Weights of a small mixture-of-experts language model, trained from scratch on English Wikipedia: 12 layers, 8 picks a token.
Below are experts of layer 3 (counted from 0) of a mixture-of-experts language model. Rows are named router (the router's row for the expert), up (a neuron's input weights, with its number) and show model dimensions 192-255. Each number is 500 + 25 x the weight over its row's rms, rounded and kept within 0 to 999. Numbers have three digits each.
Before each expert's rows: "mostly gets" lists some tokens that are sent to it at least half of the time. This comes from a sample of Wikipedia text that the model never trained on.

# expert 49
mostly gets: " during", " After", " As", " so", " when", " since"
router:538513443485493494508511471527495508485542502468505539449491548470502493521464491464501490511480494497485556488484523502473490494489523505532476549524485516471488486489520474527482519509509516
up0:536529505517489498495489497560530506490549531481463503523489480536464511518493484452493497486469468484516491490519504477486531502494472514505513556523508496505502530503495544492460523565493535
up1:514473485501535507515489508493508504484473507475529495510503513477515494487491496481542499473511522489502505495487501514482523530504490461508506522493467475501491538504495457521496533483549579
up2:495462497525480467505514487527484456536496508500533518494501498487444503487499524511577542478477492501480514445490501503472496503502507477504445509479539500510479485506526504525519494479500524
up3:478531489501527444492460552495498459525520494467469543510505566496522490497498513504537529480493500504531484496491464461456510497501501487517516490500522546499463489483461575469467482490550476
up4:497508529557491468479520515516513470509511488461525480509479484483513492494486460459484511475502525527489478489503517487473478523505496463477502518497458542489519472488495529494471528500515460
up5:505535485546494542486516519527481480507486522466513504544510492529529536491447474478477489470515502466510502482492510529480487507512539497509476461477464505493497499489471563468479489533496516
up6:487522477472517527544470520498537468499503518511511484467484513467499538481491482437534497472517540500521511459494503480471481520499488504503493531491498529481451441467521523489541512506501463
up7:505493470494491517497488474489479517480493480518502476453473502477509476536535488449501499457481464502511513473499494498466546527512518493522516535481498480492492502532567520461486468532497506
up8:505511521514513492496476496508488504471523498504501487491516490476537490530516469491525489495484503490472498464523522527502522515486537434522494464478510478537549485469472517485457488491473510
up9:514503464531531511478512525504544515512534496521455505486447468496462520475546501509505476443500478484469512467508503511501553506491503541504498537538508475490513465510521535484449523574471524
up10:517557543482519539513486510541503508489491512511491531508485498483498479483483492503496514512485525502494506446506494471476475485464513517516522529478511525492464494498499515539507449469504463
up11:496510482504529469465541503476483521526524484480458518500507476495478518494510474538538466514481504518467474525506490479473501470494525507464515506480467501467507513506482473472546541526558464
up12:517480458551474501534538467472519518509519547506478492488484507455547512506498508491478517505485505455483526496492489490462526494523477535521484507523465495471538499493494460508489555461502512
up13:508496472459485525506504492523424476546563512487581478502492502515498497500470487510483502504484499493508473522510521466503525502519445495551500534516485506478498491500505482521499497498446505
up14:565547512499511532529529450512492497497517514495487557519493526506479485537480518477522464485476486513510502474469477520562496515509539526472503515501536442512504512511480504519546508482504493

# expert 75
mostly gets: "\n\n", " =", "\n", " Genus", "\n   ", " which"
router:484491493496485494506499499472504513475511525484496536489505511477481514485527489501515515488478487506429477500483485496466512522472499471510465505523508511485457517522494469518527530523508505
up0:508463512461513525472513445507511508487512464513495463538469422503474460490486510494506509508492498457503456485467472509546517548541526485538503505500487484515518528517489474463523501471539513
up1:478485536562480451518481477496532476517513501499505534525514494486525533513514521523512490502498514469500508555513514514500552480504508524457493497503486500488508517512511484475512504545529509
up2:501479502496473482495511522501523527491500508509492522484481449512471547479521499510485488504511510504489511471512525497465483493492462460526509475549502506468478474529453556509513487485494484
up3:509499515494502494550502476478493495490490518467559506455521583461523454458494493476514499512505520492533459497495533500530488525507491521503453483480491499513520533457510497493495483503483451
up4:541528522502503508506499490528445498440499561533487483493506566510540459516533510499524509513513477520516525481512536507465480509509538530543518488447486517491510503457509480524459462477497509
up5:467509565480507513473525526530510497495522523496538510477548472413525460497508494484524470530487492475453504523484500463511503475487497474519519478508497530532490484516534445493504483503518514
up6:505532499499526502483522515532497526494496541484466478508529489524509480492514479500510487506496513512492491464504519511473475537454467467467498482496533478498511490509509481568448511511487492
up7:493519511574486499523523505476485514529489515455551512477519513459487502476515514491547501525465502523482483539504531505426511451544553520481505496500494524502474548469548475474514480509515496
up8:519489493514522575467489529503474554447493494459472443458485498532543482503526473484488498525510491526497518474512482463407483479535529502451524512458483509503502485455471553503510450490469514
up9:456477501546447449503500512474492514539530501477489474500477554517528507500458484492531493514470524503490499481499550475478518507516523494507507507516532501476494473523551527516512539497498506
up10:500520505524512508499474545497497462503499517503531497477522515540503460522556499492517493488484491485500514531489488466476520516493495506483472478506508489514475462476543457520487449541481480
up11:522490549501521507484505473485511467497493487528514571504524500544464494504501493486484507495479521454527497501505517526497535519491478515466469520512509470487500504538479458489505462484494491
up12:484469537506498468491523469499505504468496507540490494553494445476496500528520516527457484499491478453511475566483473481485523461483512459524490523523531506500500502543559487495501488521491533
up13:510482544491489515551497504527503532480486478488554460479481459460477513468499468490507510505479498530486517488485544534484495448509528467496511506461510521496477544471477504503495537459487497
up14:474492508503486490524519486516528504511523511510520531445502497471477468463504479512542477484494484477512454469492455505519451545486507484457467475498502495515522518475498547493506531451504485

# expert 114
mostly gets: " in", " at", " In", "In", " de", " from"
router:500548487489489457547514462498516498471546501491518538479521554481547475504497495467486494497472500501469525525488505507458451495482467519520481500491534513472471496518531486534508590499522519
up0:517521464545494506494530502499482457532549491537513518447507525515533466493541504532487458476506494505464530476497514515435496495500491509548479462498506559459504476544549476475532507480433559
up1:538535488502499472474495472511537513501517511551542491491526524465520506493493529504494545486447462490520498495537484503503544531471508474514501487516510429508503537545467484487502505510497514
up2:498519546481510504501470530496486493482472469491457516502550496506510467526501483498504464475507538520499492527521537479521488525521485442493446489485505499490512501497496476522501500501489518
up3:520516513533544487474499527502484462474506508477525488462509465481517529469476506497436459480503506514536466496496576508468514506473489437502464506515472483467553533497501518464501494508469509
up4:506497500525489487502482494511533504508527482502499483490440505503502516488494499516529446483534483484493469466484416470446509524565485506467569448503504516518496508501474538530459467462517528
up5:485502490507507467531513468503525461534488557513507562463530503516499490482550514517497506473504470490472499494447498531499519515504550500566502489455506506506509537552511481499499513504498510
up6:453512491511508500466496529551489570512513440505554492486503533531523497515497467501498478530493546515475478487490478491491520512506441541535530499485482512503492466478475495451517514517438481
up7:498478502506500494523514526515511510475505543491481525519535492466479488434533467493497462477485495480448472497498500510506487523519482471524524469477465468488555521541480480428507434503434489
up8:504519531517513514485476468498478515515521529499527449533512461490478477454526518542469496536548490493513528500524481463484478489551509496501539471507498485481458462467472520526534518496527486
up9:496489516537489496498483460456475507502549467493442481524500538503529539524530486472496474485471513478462479507497479489486521465480432459469469542506514445523491511480518497500487483533526517
up10:521505540476511509498498473491477499493527559461501489490540539463491486545529480487521463451498484445499472449490491524559474522506490490524559498481518478522503505516521492493476454505476472
up11:462551487537468436511498441491499566500502494519490503474493471495531494516513499504484508522490535524496497528511501475495511484504491464500533469473470482501508476503483493513508498469483531
up12:492487487492490509507506458523500503531520467511508497481529503499528472501507503478480516524507476487505497524506557548480487509511493539544441479492493530478487516511435468487539479459485493
up13:484534511460479500489479471516485488530495464491514509478484491515465493474491499510487485508502493462450496491498475504493513522449462431480503486549512476501478490538509494474482541539487518
up14:515472528505522483464498518532469481452486473500485483460491488510533507512497460530510464486535458525475519485519494480512485529514520484536487530483506520506533493500512496504530517492450490

# expert 81
mostly gets: " against", " between", " described", " joined", " called", " around"
router:520527465486525468518511496490510522477532465465471479495522505530538517515507502464515467550495492506458542521458476535464490502480493506501492504527530521470464479516537488543505522502461492
up0:507479455505477494490536452482516540515485514520477500544508527510503514539501505518494461492507469503493508536505523504490497500563467526501487507507532475482502493507527482537532481496468516
up1:532525456502532508485532534505543493520520502517441512519482514472449494505506494506477532519527509484483484493512540514487475506506496514493502491472538496522520530495491545522481501502523534
up2:510519475545511546503523541502457441498506498481515486478473521501485543499458459474493482505468490545509490509483545493522509465496442533552487511524511531499493526539520466477522509520479513
up3:486495505492475470481519519491469532507493488524498491523516493525500490451529505528482516506513532471479432494494527521508525466490462499525552499472501535530518527491530513491495483535470486
up4:528512507496527499502474493495473521501503505459479498539499490559473514525504509484449524481465512482536513549513550491485496503535508498475510500505458472491534495510468482551500509546499489
up5:487508481472443462523542482473444492519499495483494483525526492466474471454512505519518532515517500489445507527500452515491504507532502481513451487463523521494483503475515491491503501506501522
up6:492524490541477558512522492534524542476491512433472516508491543494528503512481491505513522496502505506482516501526571510473486468480506507499531508496507522497487479482508461470503510480445488
up7:521473472531505512486493459486489478555516512479476513493492492522525504527514493499517509504483524489501512491444498491476499513521523485505522479528484544469467482497499491539481492513487473
up8:465498535513547478521472518476517462462512489468508502504505522497529523484475505466509498518480498552481406510513522469516509470452551476513509458492476495489522520488519518455485549554514465
up9:522508550469488461515489460543480509462477506494499496507517472466516475535533475473500475450497446504537527508503520514490469513471515500517510498451494505495520502469509531450486462476486539
up10:514529492536528495530483458489524555504483501532463518477502506499453498466529513525494471457505487504518497533501492527494510505478545481533519465518497478502477512497480482516487505488508530
up11:545486497483498491476497503484453478487497469495521491524464513484523516517515480471486502498501519527476550509532530497491458482505497497462464522503516526468485501515481498483504494498479484
up12:529509478479531519498500482522469557533527499501503524499526538550527497491544505494527496509505479476471467485509481511491500511485515506520519506477453514473479522503490507471531504501502529
up13:528452489516469517508496504492486530496516488518518473543527517479498475518490507484523463460537486499485546570473493504501548494492527468532483497518487513529489462483501515504482530534492508
up14:544492489516481515508501541503510541497491491515514478521489530474496492482547493524512515500523475515464541526508483488451500516470523487500464503554530499506460464488486500486490529501484537

# expert 66
mostly gets: " against", " used", " won", " election", " took", " served"
router:502534503489486494485505473502503551530517469523518517456492474519507500481483490465485494503480505501461529537489478502458503512477503489492491513513499512494489457520457491479474549496506517
up0:533497512460547508473495514451474497515547530557518526487480453513521504531474455509480538500452493497440520495494483510512498512492487467475490485491498465510515466522505539474539558506462526
up1:488491473480518445512477478578503482485536479533507494446513475541464532499474501489511512476534505490486544508483474513503470513455512530486493512490500523519496482485511518454473493470493466
up2:502478474506482482468549507503526547487500484545538479490493488484519491504491509480490513491516483494522463557491486502524487537506504537531506526507533494496461492491513526498508482477533540
up3:504477515521501499507448509517482524500458497521477523452510468528484521484481502512534497495511485470517486519476496538527507536498513510543529472516524565542484544516486471495518479490480520
up4:522503500473548505478514484480522511491520531515482504501538481475570522504478513502481524444515492506531556455514520521457461485497498485512507498514504477479473471526453536493481490502481504
up5:513510538510488493536517507534522498502511490517525525478490519545462505469471514517511519503489526522418459523533494498516531512500488443464482479531493485489501507511475480516517491508496498
up6:477521528534520467507457482522539474509493516531489533493490518506470524461557501490512510519509497529504488539496508472472499479484483524480506461534505509495495493479454493481494560510494477
up7:493483471512486544498496512532512491504526531476489521480465471521486497492493495479484495452488502536460495530521491493449509466498494494503492519523512494481504473487504488494487516506492478
up8:532515470438491522480489505524515535447517479531571472485508509532492463534493530500470524468514485437466499514531475500527529521477498494488478526489526508475464506555492468498515490514519533
up9:506498518545460511516499491489477475492501518496505493512475507484501446494545514495514519511473524506505456490495482491536499521490515525489552504536500489477514504480549527465553482539506528
up10:494509448528497442496560528471508521519496525482468496484452515468483547460475464468494441506528521555442570530502491506495515483502519486533456519527482461505489464497495524504498536493507486
up11:519525495527516542519503499479484493478481512469482515515499488514531489513525481474522478508493499464491482464511496517525537500499511479510490518560483489506507528518497436470436481482466500
up12:464526525492564546471497478532513446528497468472476507506505544525515499473513505511539507485497481484487461491517510503448483501453513472514530509488488518511527450492459510481495564481479498
up13:496486492516482444479472456465513527532524502522506480500510492542515510501517501488493509488519524481488525531500503497485509506479541534496464490487487505510485521498509527458533528470468507
up14:533439502465479522514497504480477530505488485560464533520517496513482490522455528497539485471480482453517498541520506517525496522509497489479484500466532479524509503502507492472550497509486552

# expert 1
mostly gets: " exp", " det", " came", " killed", " conv", " fire"
router:486508486482469440488497449491511546492481535496508499443481517515487510507502412457483469521483455503455521519486479519439532498495453450491490501494494507474446494533558492496520513537536473
up0:440493525543487505502457506518509532487460507502512484490496527492502456489503537521492499515483493473441506530492508478452492497482517477483550527522491511500468500501539495481512521515506460
up1:461508529487467552531449489517480506493507465486514463431468478489484497507499508494518535491501462503506482564470486508507516512502456522496478518489552517524449503503525504500533493520546498
up2:561489463491540517544513504510558529482489534520451501488500498475503448513507484470513512488529501480476493525496493456455478480494479475486541498496500543486465472484489486473517517488528469
up3:504494464516465461513487457486519479458482508544481491509480477503524563528518521485506516477524482503512505524462453493516516504479469478499536521537508497496484495509505548493465528522504497
up4:514475548494471479489500461504507524539522466496492533482506541514488469477520487476520533499530471507508477525502507463547519519510485501499482497486533502495465485487499536510505517498480518
up5:505493494546515522488540538525543518528489496472484484508500485493508510479498529480517483492515480502513510479461481464462497527505513498468507519503483524495508542519477463501506473551437445
up6:525467512519480496542497503463538504441505491503499470505494506478521462549542455478502498492473528499475468509536511473460475529525502490484496471511494456509516478462502516515487499497475512
up7:496495516494494505494491496537486533483469485460534455478504497490501537469472463466541558510516437491491487526496481497521447501485494510485475503504542504510485514506502493528499530506486468
up8:473559481467510508538506486555466545447470522505474484488494487546516475482484483517503421501504543500489520504487492509498487511516512514527488509503525491463505489467562511484501491522494535
up9:511474488466511482505482500526510513517486508499496547515488487513533459530497470529502503473464510471513499507520518491458498480475478480501468505503507520508462506483493507475476473477527505
up10:503499536504483482496483505493521514499474443531526495557471444507475526525516492461520548501517529501493479492508530465469510502504457532525505503489499479491457506517525516494478483517476512
up11:499489489428568516516503479526470513502472500547504512501519487463493513501525465527493451479530548524472469513454476503472480470473474513480500541498515513476483502511480481483528495475485507
up12:452471526491492484503477509579496572525479502465530474480493550488511470479480474526502464511490479520525472481488477514466500489527479497495543530516525517503537474490546504484485509542504470
up13:505470499490512502527461524514490542534484555469498512521529509496485540513505497502493516517476492476506509500481529510509485480485491474513498532503499500464468475489486472472524487477504502
up14:484506495514497517517488457445505503471497479508525502504502433522469487529516519477517489510511470509489531475496488494493520514535506484501542460501488429484503504500513488493508506519449513

# expert 10
mostly gets: " ne", " we", "No", "Se", " vo", " none"
router:513535480530511494532530489520513519483518510494489545472512517474516512524474481476505480482489523500514496516484493501481492537492516490492466508510463488492455498529500514520496530512484461
up0:526491486524475483533539515505502497515485485490541542509474523499513516474463471507508468481508494525556477506510518442490487524507534534456520517508493510499481550534523505445536521476491523
up1:507540505521544488540541507533482482524508549540507489517487470552504495480492505495498489498481455437504454511509564501482481521502510494506499468494532431503510543464483493518520471508474480
up2:541518515506519513513481497474527508463529473519483512462509509435505432503475488466521466507487510526466531527483482529514472527500521440542468485540469505493503509524505493535476523491503495
up3:465500536492544524492476493522506500546503469460515521448492526488506477509475523500505456464492491488461515441505532446517522529484492548488509483509516459530502474475465528519490505483459493
up4:505547534523522456515529486509492461527519506469480500458487480514501538487454524471471502506514526551507486514530493514469462510539500489496446482503515503500486477514504530489481490498530477
up5:469476504512466474498505477540474473495523485493501496471505506499470501467542492488525523503508506551502472488513415528469518491455487506532427528480475520499471508484507538498527514512498519
up6:500489538494484463477504447519514486517498492518508567518478503509534477543467516506446502474473490442504519500519496463537499500480494521513556494531503498508467464459505544487464521520510482
up7:480493536503442536514506471553490538510503498483454482485475510482521451468474487519543534459513516522481499464506495519466510504542526500511521492462465537520503459526501509515484486505494503
up8:476445488522502435489502485471533510502518519553488548542484470586508508558492504515532497468491515460491506564500493490450504504474477464541496520524516474470498510529487493557527483493502519
up9:513512527491537470509504494518540459512527517490502504490498494482479493531471499499463492526480534490486549530489474510521511492434499485516457508533516459491471498543488487493440498492542519
up10:537508532491467511478490520561504533487492465518454529499506530524501504473479488489477478462496507487488452506477504499515469477534525507518528473466503531531467482513509484436482490493479481
up11:531506491500510523500492508520525546525476490508515487500489544496518521439493508519456541536465522466529519503479494481514464533482469529503523550488491484515518526520501519526487510493497475
up12:543535525515510513489540493512515509491506493486470487497525505544529468488501510497536509503497510504504506510497480520489466508475452426487473555512502496496482509491509497511516507502516486
up13:463477492477496490490476468538422546519508526495478504474490508565478498506518507506509509492469474474529499455514470483479511513480454485522549492478507530506482501494504512514494474476507534
up14:509482495551495436511511475526513475482513466486512511515489502539518503505505508507484520502491500494486458517491488533443512505476482481520462521502520516493509520548527457533522491541508547

# expert 80
mostly gets: " January", " March", " years", " June", " May", " December"
router:507500483524498497502515474510525496488530497499488553432483475518499503480508479470481460495494498500483559517459507529447517502483508484525504508517520519485491498562541490475492523546538489
up0:552528518499482573478516535490510484496471560495479490449539491466536505489476505488535559493494515478516515505516482549488521490509503512477482519507491479522479494489491510476453509487481484
up1:462530490455471498484515478488528526529506516515530515509490514528507511481483485489515476486501511489537499485470524498511527509468509515519517452488478461509515517515460541510471511489465533
up2:496536463498547543483469517497497523547477505525561465508506489506488477459491483474513530528509481498470492516528479447496486483509492498506484535469471517495434567518520489503532524470486472
up3:499464478511506480476459463509486473485505532506487534502470516496544518532545514491476473472455493538514526502513538467455475485491511460491526494501494550528533544522480472502485498548519508
up4:521509507514506520506509470518490557435523507506494529500493517431526470482522484486523517531520480525525482539516521513533524480486534487525516443555494512494534514529478482539495525481476516
up5:541476493521560494468473494489491518490520493530486515531522465513474499502483501507483493452459496483488517526489535492502453501492505459532491474519566469494498489507491510480520497468529518
up6:473484522522497454490481533462509479507485475493499536509528522460531527495487439506451440476531502471511541506490489505472523493488466485486497487501525529467498528556518510479504509524521510
up7:486473492496521494507495503545464504489505511486519497462511455501524509485533494552524459501505495522505471483494495478486486509549492495485477477455427528505515528502507465489489516518507514
up8:492516491534475546499496515463515486508536510467510495486521522465471487515513499477506486443523514503540518489475494486475513500479543522474501498461509482489492542551490500496492528472536481
up9:548476504508550494530511497528489473541520488469496542470543488472504532489512488486491457468506499463446501483491524507507514493521530494510509496477486578508535502534495456475539531522524533
up10:447511503493495505504505500493486503507504477512550514478481514518478542468489513499532490542515539519483535464422530522512523514522472479535491466485458475479536481516501536529523506523494518
up11:529491508491513488487514528467517488465495486493556524521473536504491465445507477487456511488531509488490487491478511518521500482466484533486449514514554451482518587515509534477557471506456510
up12:468538535502495514519518489505513519459502462454485513494529508510473452512474508446511499529532515505494535571450555495490549494440500486518516493509508500498444528471512468461526491488528520
up13:499455462550498508510460495488510511493470500510503519510512504547549443554541469513479459554521476521491524539505538508471505489497513483492526479495518530500513548508521500488478519509482535
up14:498518499515521470476471493494461520511539499497536589501496490497532490475509469495456489532499441496482509465512534486493475488490492473494494463490496507482514532500540513501465495468514561

# expert 48
mostly gets: " up", " down", "aw", "ks", "ris", " home"
router:497521490508519477527510470483566536498558519498503540453488537500496507438486471467469451486476478503505483486498502516468441520494476503525506514516524493467472501507470501507498546487516467
up0:480481496487551527507471532541466520517544482506486485494534518516483496456523516502506507524528462468479487505481461516467536522503519503492495471533549492498500535539474481494511511491484480
up1:519482509543463496485510480518503526483519506487503538483481499505501526516502486506481477507488500483495477465504522498494488527511500534508523509513531492439507506505497486485527484514497478
up2:494535481475508508549483479550530479518506522539508479467498478477542473449487509464507518479445510531513488493500527520492469479479518524473497520465488490543475518495546483528451484502470472
up3:462514477578489510486488453452513494536520475509463476477445488515515527522469479462462538521515518511492457486474474492508497510514485492476557499523535475551523515486493519463526534510507523
up4:481504482532523470466478513514539486490477478486486500498510493462496515460465494532493506480474510476470520468513510500498529500530505529526539548520475475512480459500490480470522505511539494
up5:481486480560489508489485498527494492508467444519516489491519536485466495485468479455486511465483526476503502509481433536504519485465518497551513522532510460525514490469473497474492536507504436
up6:455507500492497509537516479459508536483469506495470475533506544507527486508487483495474472515480504499497514489486490505470468488497470492534481499447490516513494470514463498566497504502521505
up7:531453509439514510518476504524489540535507525500507486472490480491535494459485507465498485522471508492463504505534539506393493516504495505497530528515488534498500479501544448514500489478478484
up8:525511486452498496540511522481480487508470479478508539527517506528493498516477490525483521491477466537489505531519519515439474486534495548504449499501476511437482513489518476520465493533488488
up9:513567505488514490517525482521480499494522475507507473474450467506427498493464464497479473512494536503475516509492478547511491511521461467502472502518500518477513481527524526497514499473525513
up10:502480466516534474513469484519549532506509492525511496488499529524476497465528544494482526515545465480510495498491477509493483514498482497461475511526503521507523522467500515530506482479511540
up11:506492490557468487473546461524477527488489487506514493505515518494494526545492464483488527517504538467529491465471531526484508500548486484489556497481490515503496433501504498505468496490474517
up12:490485507495500451523502433466525528460538521543461483500521525494525488462508506525464461458494509521459490503513482512505520487480522497517499491530473489506478476519506447538470490513465450
up13:500552527515523488476472474498517483494492493477538477491465514507534551437477546455482501505528530510545532517472502537487510496487461514502500528521481425524532463520482517536528513513500513
up14:504501509474546473513554480482523484482470501475508499539515532482523511450526502488497511515515499513539505472487567489504461494488497525547498490499483545482487500505477502503496490466439466

# expert 32
mostly gets: " York", "land", "field", "ton", "wood", "ford"
router:485518495462475508476534493516500526475544485470507539460489505510497533461507450497513454496485473511470518485436503532461506520479481492518459506505534518481500510537497506506500518514478496
up0:480510490491480506492479504488513531506491574505479503535483484459453520518513467512520523498549518500506488514452489494456519483533504465509497521523515482502496486486492472496465474519540490
up1:518473483518491517500490490509514503492489526519500465542522470473482523498519517486508512499485518437505492526478508521525467522490534516495532481503528471496516487529473491470466559504473497
up2:525494508499508493482492493472498509450520465450484493487480513476519520491437501440490481437537489476501491499525516486542473535517511480532494481484475509499489446487518469457515487518456487
up3:482468490512539494512532497480540515550499527494504492462466495501523481522496465530498484507503490490504523499488512478510490521515476502486492449502523520503520515457521536486502509530478550
up4:516472498523452465472505534530489488500551474499520471486496506494444495511486492469537514509505547516482516477448509493458464486498532537449543522462457514505505502494459512480517504504500509
up5:476491454527477512480487486471472503497474465544537511458505532491498512492450448473471475521503531520434482498458465512475522467536549468551516498526515509525491506492509514470486515497510524
up6:503523510519545492538516504470531454462511481499477528458501534530498541541505519489488572487493551511491502489472515469482500514480480514511471524516501498534535495489483495473528495552489472
up7:480490526518445512529493484554495495494498472554462475495534473484505525484495482529497449533464478542514506495478483485458527504498524469494477501506550508469487504495562481498471472527537485
up8:439494468478512521458497497505519514515504488500492544471468501491525496493494514508449508487495482477478494494542502481533477545508520520540458512517495507493501499522513513544515517554518491
up9:511477535469458510511448524542512479498516505478502549497510471505487510492526467519511497513476487489522521486497498471510520523490503509466502549472476559497479481486498519461500504490528488
up10:483488499500486503496525472476488494470512508538504505497524531493514481494509517514460483543475496497475557496497499529478561526471509513521476511547494557516502528514539484462500518527489478
up11:495527499546442529430521496515540496526483456504504526445464518505509513513463471495459445474475493551493493471518485504507508461514453525505519492514520496507475489540496542527540519505525561
up12:475509509467491490467463476522487506488506466454477461513509477465518477454455501476518474510493489528513504506530497516473497447493528501518508467492502488480538468503511507505497511459444458
up13:489538502529508522477454488505537530501535508518509532519498511447530511505551486535507538531510456482437479474545473474487562480514495496482487526513509486503475450512467503444482478461517501
up14:523523515518573523505489483460480481519518502501519492552475465501457481505427482501508530501514476473517479520490551499477505473456478525500489503497517523514468525536516521508484471481492527

# expert 83
mostly gets: ",", " Region", " •", " Country", " Team", " District"
router:514513493501481479488532505491507488464529517472500562451512474537499491492488481515532485493431462504462490527467497526507529528485503484509503475528511492463493514504504515506443538522521487
up0:519509478490516503493470492499524488506520501537512521462504494515568528492549503504497508537487451503487485463520493488544544532511477520448505499507499493519552495505519493500481509478466522
up1:461511503457512516491472518512510501517499482498470522451520516533471485549501484483494486512574506462485506465526527507493515484524447492463491514484456502491522484516505508541491479500531493
up2:513516492509498497524484475481491504475509482516451482561505491521471465524529484507524526480466500500477468505499483560485537516497530441547488502496524491500492525508484492499512496518528550
up3:499464553510489537463479556479460487482514471476507527450498541457509502492479488481545511453490497501536498494477462515485483528525507468502511526506510478485536436480484508437493510493501482
up4:517509463468497555535518522448525499507521499490494567499521540478484507527527552490520480475493473508538493482470483522535494508441506518496530503503509469492532540519513476506490499506512482
up5:491524519505561545492538495532480512488487488519510477499508493484475542515483473487495461512505441499491516540452465538490561514472492504515502471487526481463526519533493466515485488518501531
up6:495493534468480527504488517512491496482536536488487489478508511521530485506495468495500540509494509501447477499501485480492538459483510552526511477501523517497462504502551503484479505494499509
up7:496454426475503499492462502470484485510520516514517559483489488553538528490535501521470490480505528500479522463508532518537521501484464545514475500532523512470478512475494509536488509456525490
up8:510485481485484441502476477502526514514475518490517500445487525570488456524521519505495513484492471472538542499506495466460500512484481464543490486492496493522514527519501468484481500483530535
up9:518470512444490519513474525471506497514516514457520518485523501513519488458483471506532465486533422528441499460487497490515478509500497502568518522469500500486506460508556492522470521519460432
up10:514528536485520485493513474491498527464501496508465470492515506515552458480476494502500501512509485504491496488521463497484504505567524507486488512507503488511478460525514477466500496521548481
up11:487531478497509504546481483498512514543518535527494547467495494506508484503488507486505516471529490524503509488505548500543466514496514484505492468505445504497530508487462514502474525483537491
up12:483508485489469499482499453490530497485498524463514459523479519516498488557497524505535500514519525505498471518503446494537482501502491528479519519470487490465539493496472548549487512495488501
up13:535476492490550516518495520504502520469509501456516462521500512488477503494481510512483506480511524496500493483497520487539501489515502553494429509496489473477518534494498490495521493445443489
up14:508471475491504524514499519484514472511505536458501474502485503512519505488458521489512500495432526534502548495460514497548486489494521546488459560462452487501567541464500469508458514495509474

# expert 54
mostly gets: " John", " Mac", " River", " Paul", " Michael", " David"
router:519505479500513486483525500502476533513506521468507509512508513516544500523489498463503497480477535508512523508461490506445495509466476454503510495526508493437467475515461493471494510505484478
up0:514508461527497500526508488496520523526509467459445520527411555512530529537518500514505519542540547498490482476489506496516504536533469467464480486516509476525502510462509549466508524521535525
up1:509518457490495481513479495450519477478495536569501465469562462510535496545461530522468513483472478477519474540510470523520493523514468483505497513564482507468465492515463478457491465547474518
up2:493499506521491501459509516448485535504493529476495476535506480467476501480486511562518554493515497540479517496486525504485496523514517464552537508505473548480461476505550503515470477481492480
up3:484501463494504496474504507477463481478507465517520527494510533438524534506532521472507515474514487510482527531488487531446523508484465517490512491485534455492488505515476503474497490528492455
up4:514522479490515518522537511490505497533525531449495475494460526480507511511495482499506503512492524446508478488465518525509479484475531503508512554462497477523500526472475475487515547485499550
up5:492450487455506515475492521458553476494491523440496543456520531491491534519476489487482547531504533490516488503473480530485451505491450512565500507515455493499490487484496503484520538492515516
up6:522516497450518454520483498492506436516503475494520482525466447461481462490529512483489511465437527483510521526500498495519476484509510510512526543513500440497546490535549481465508490495493482
up7:502565497537491487488486448505465504459477547522504480503506500490536505496529510518558509515499552460495472517472542502455528486494514521474505535558458473486491478473481481498517513516469520
up8:509482464451505514478496515508505534463506541543504499475538478483541509513477519503487467464519530502484439523504493495536459500519543527516485497518515503497496474515478492509464509494500500
up9:462521523510443514510497509492466537542485463497492456507497486451487537495517497470485501486514541482492498478457473499470555504510496489457504494518485464557481505512513529523492523481526470
up10:501539484500504508544508505489535520498513530454495473520498498484484527512501501506536467509498492481514497501520510493480515506476467492486491524524497442471486499501533493500502507495550514
up11:492509556565481494490515498500488483489507512489519475492522543479503516490505525553519523524517516518494438486490522486471455501494557473494500513512481476514556466471471479495527471487477500
up12:497453521541538526498526509464522474487487535497536456501494456432539509531508485489530551490465509471481505510528492463438460511539502489499537505525494508494505491503497496505495521475476486
up13:537522512537521495522517535536490506537514500480492495529484467531499518509497506518471517485498560513497542472474523518432465541496489511504471534499525528474487544459531519494511510508512510
up14:499487451508477502494491550490523503560504489491501491477496494467563485503525493478487512462490459488448482485486438503503456479485483480469504495485459506500424459522539470509494474524517471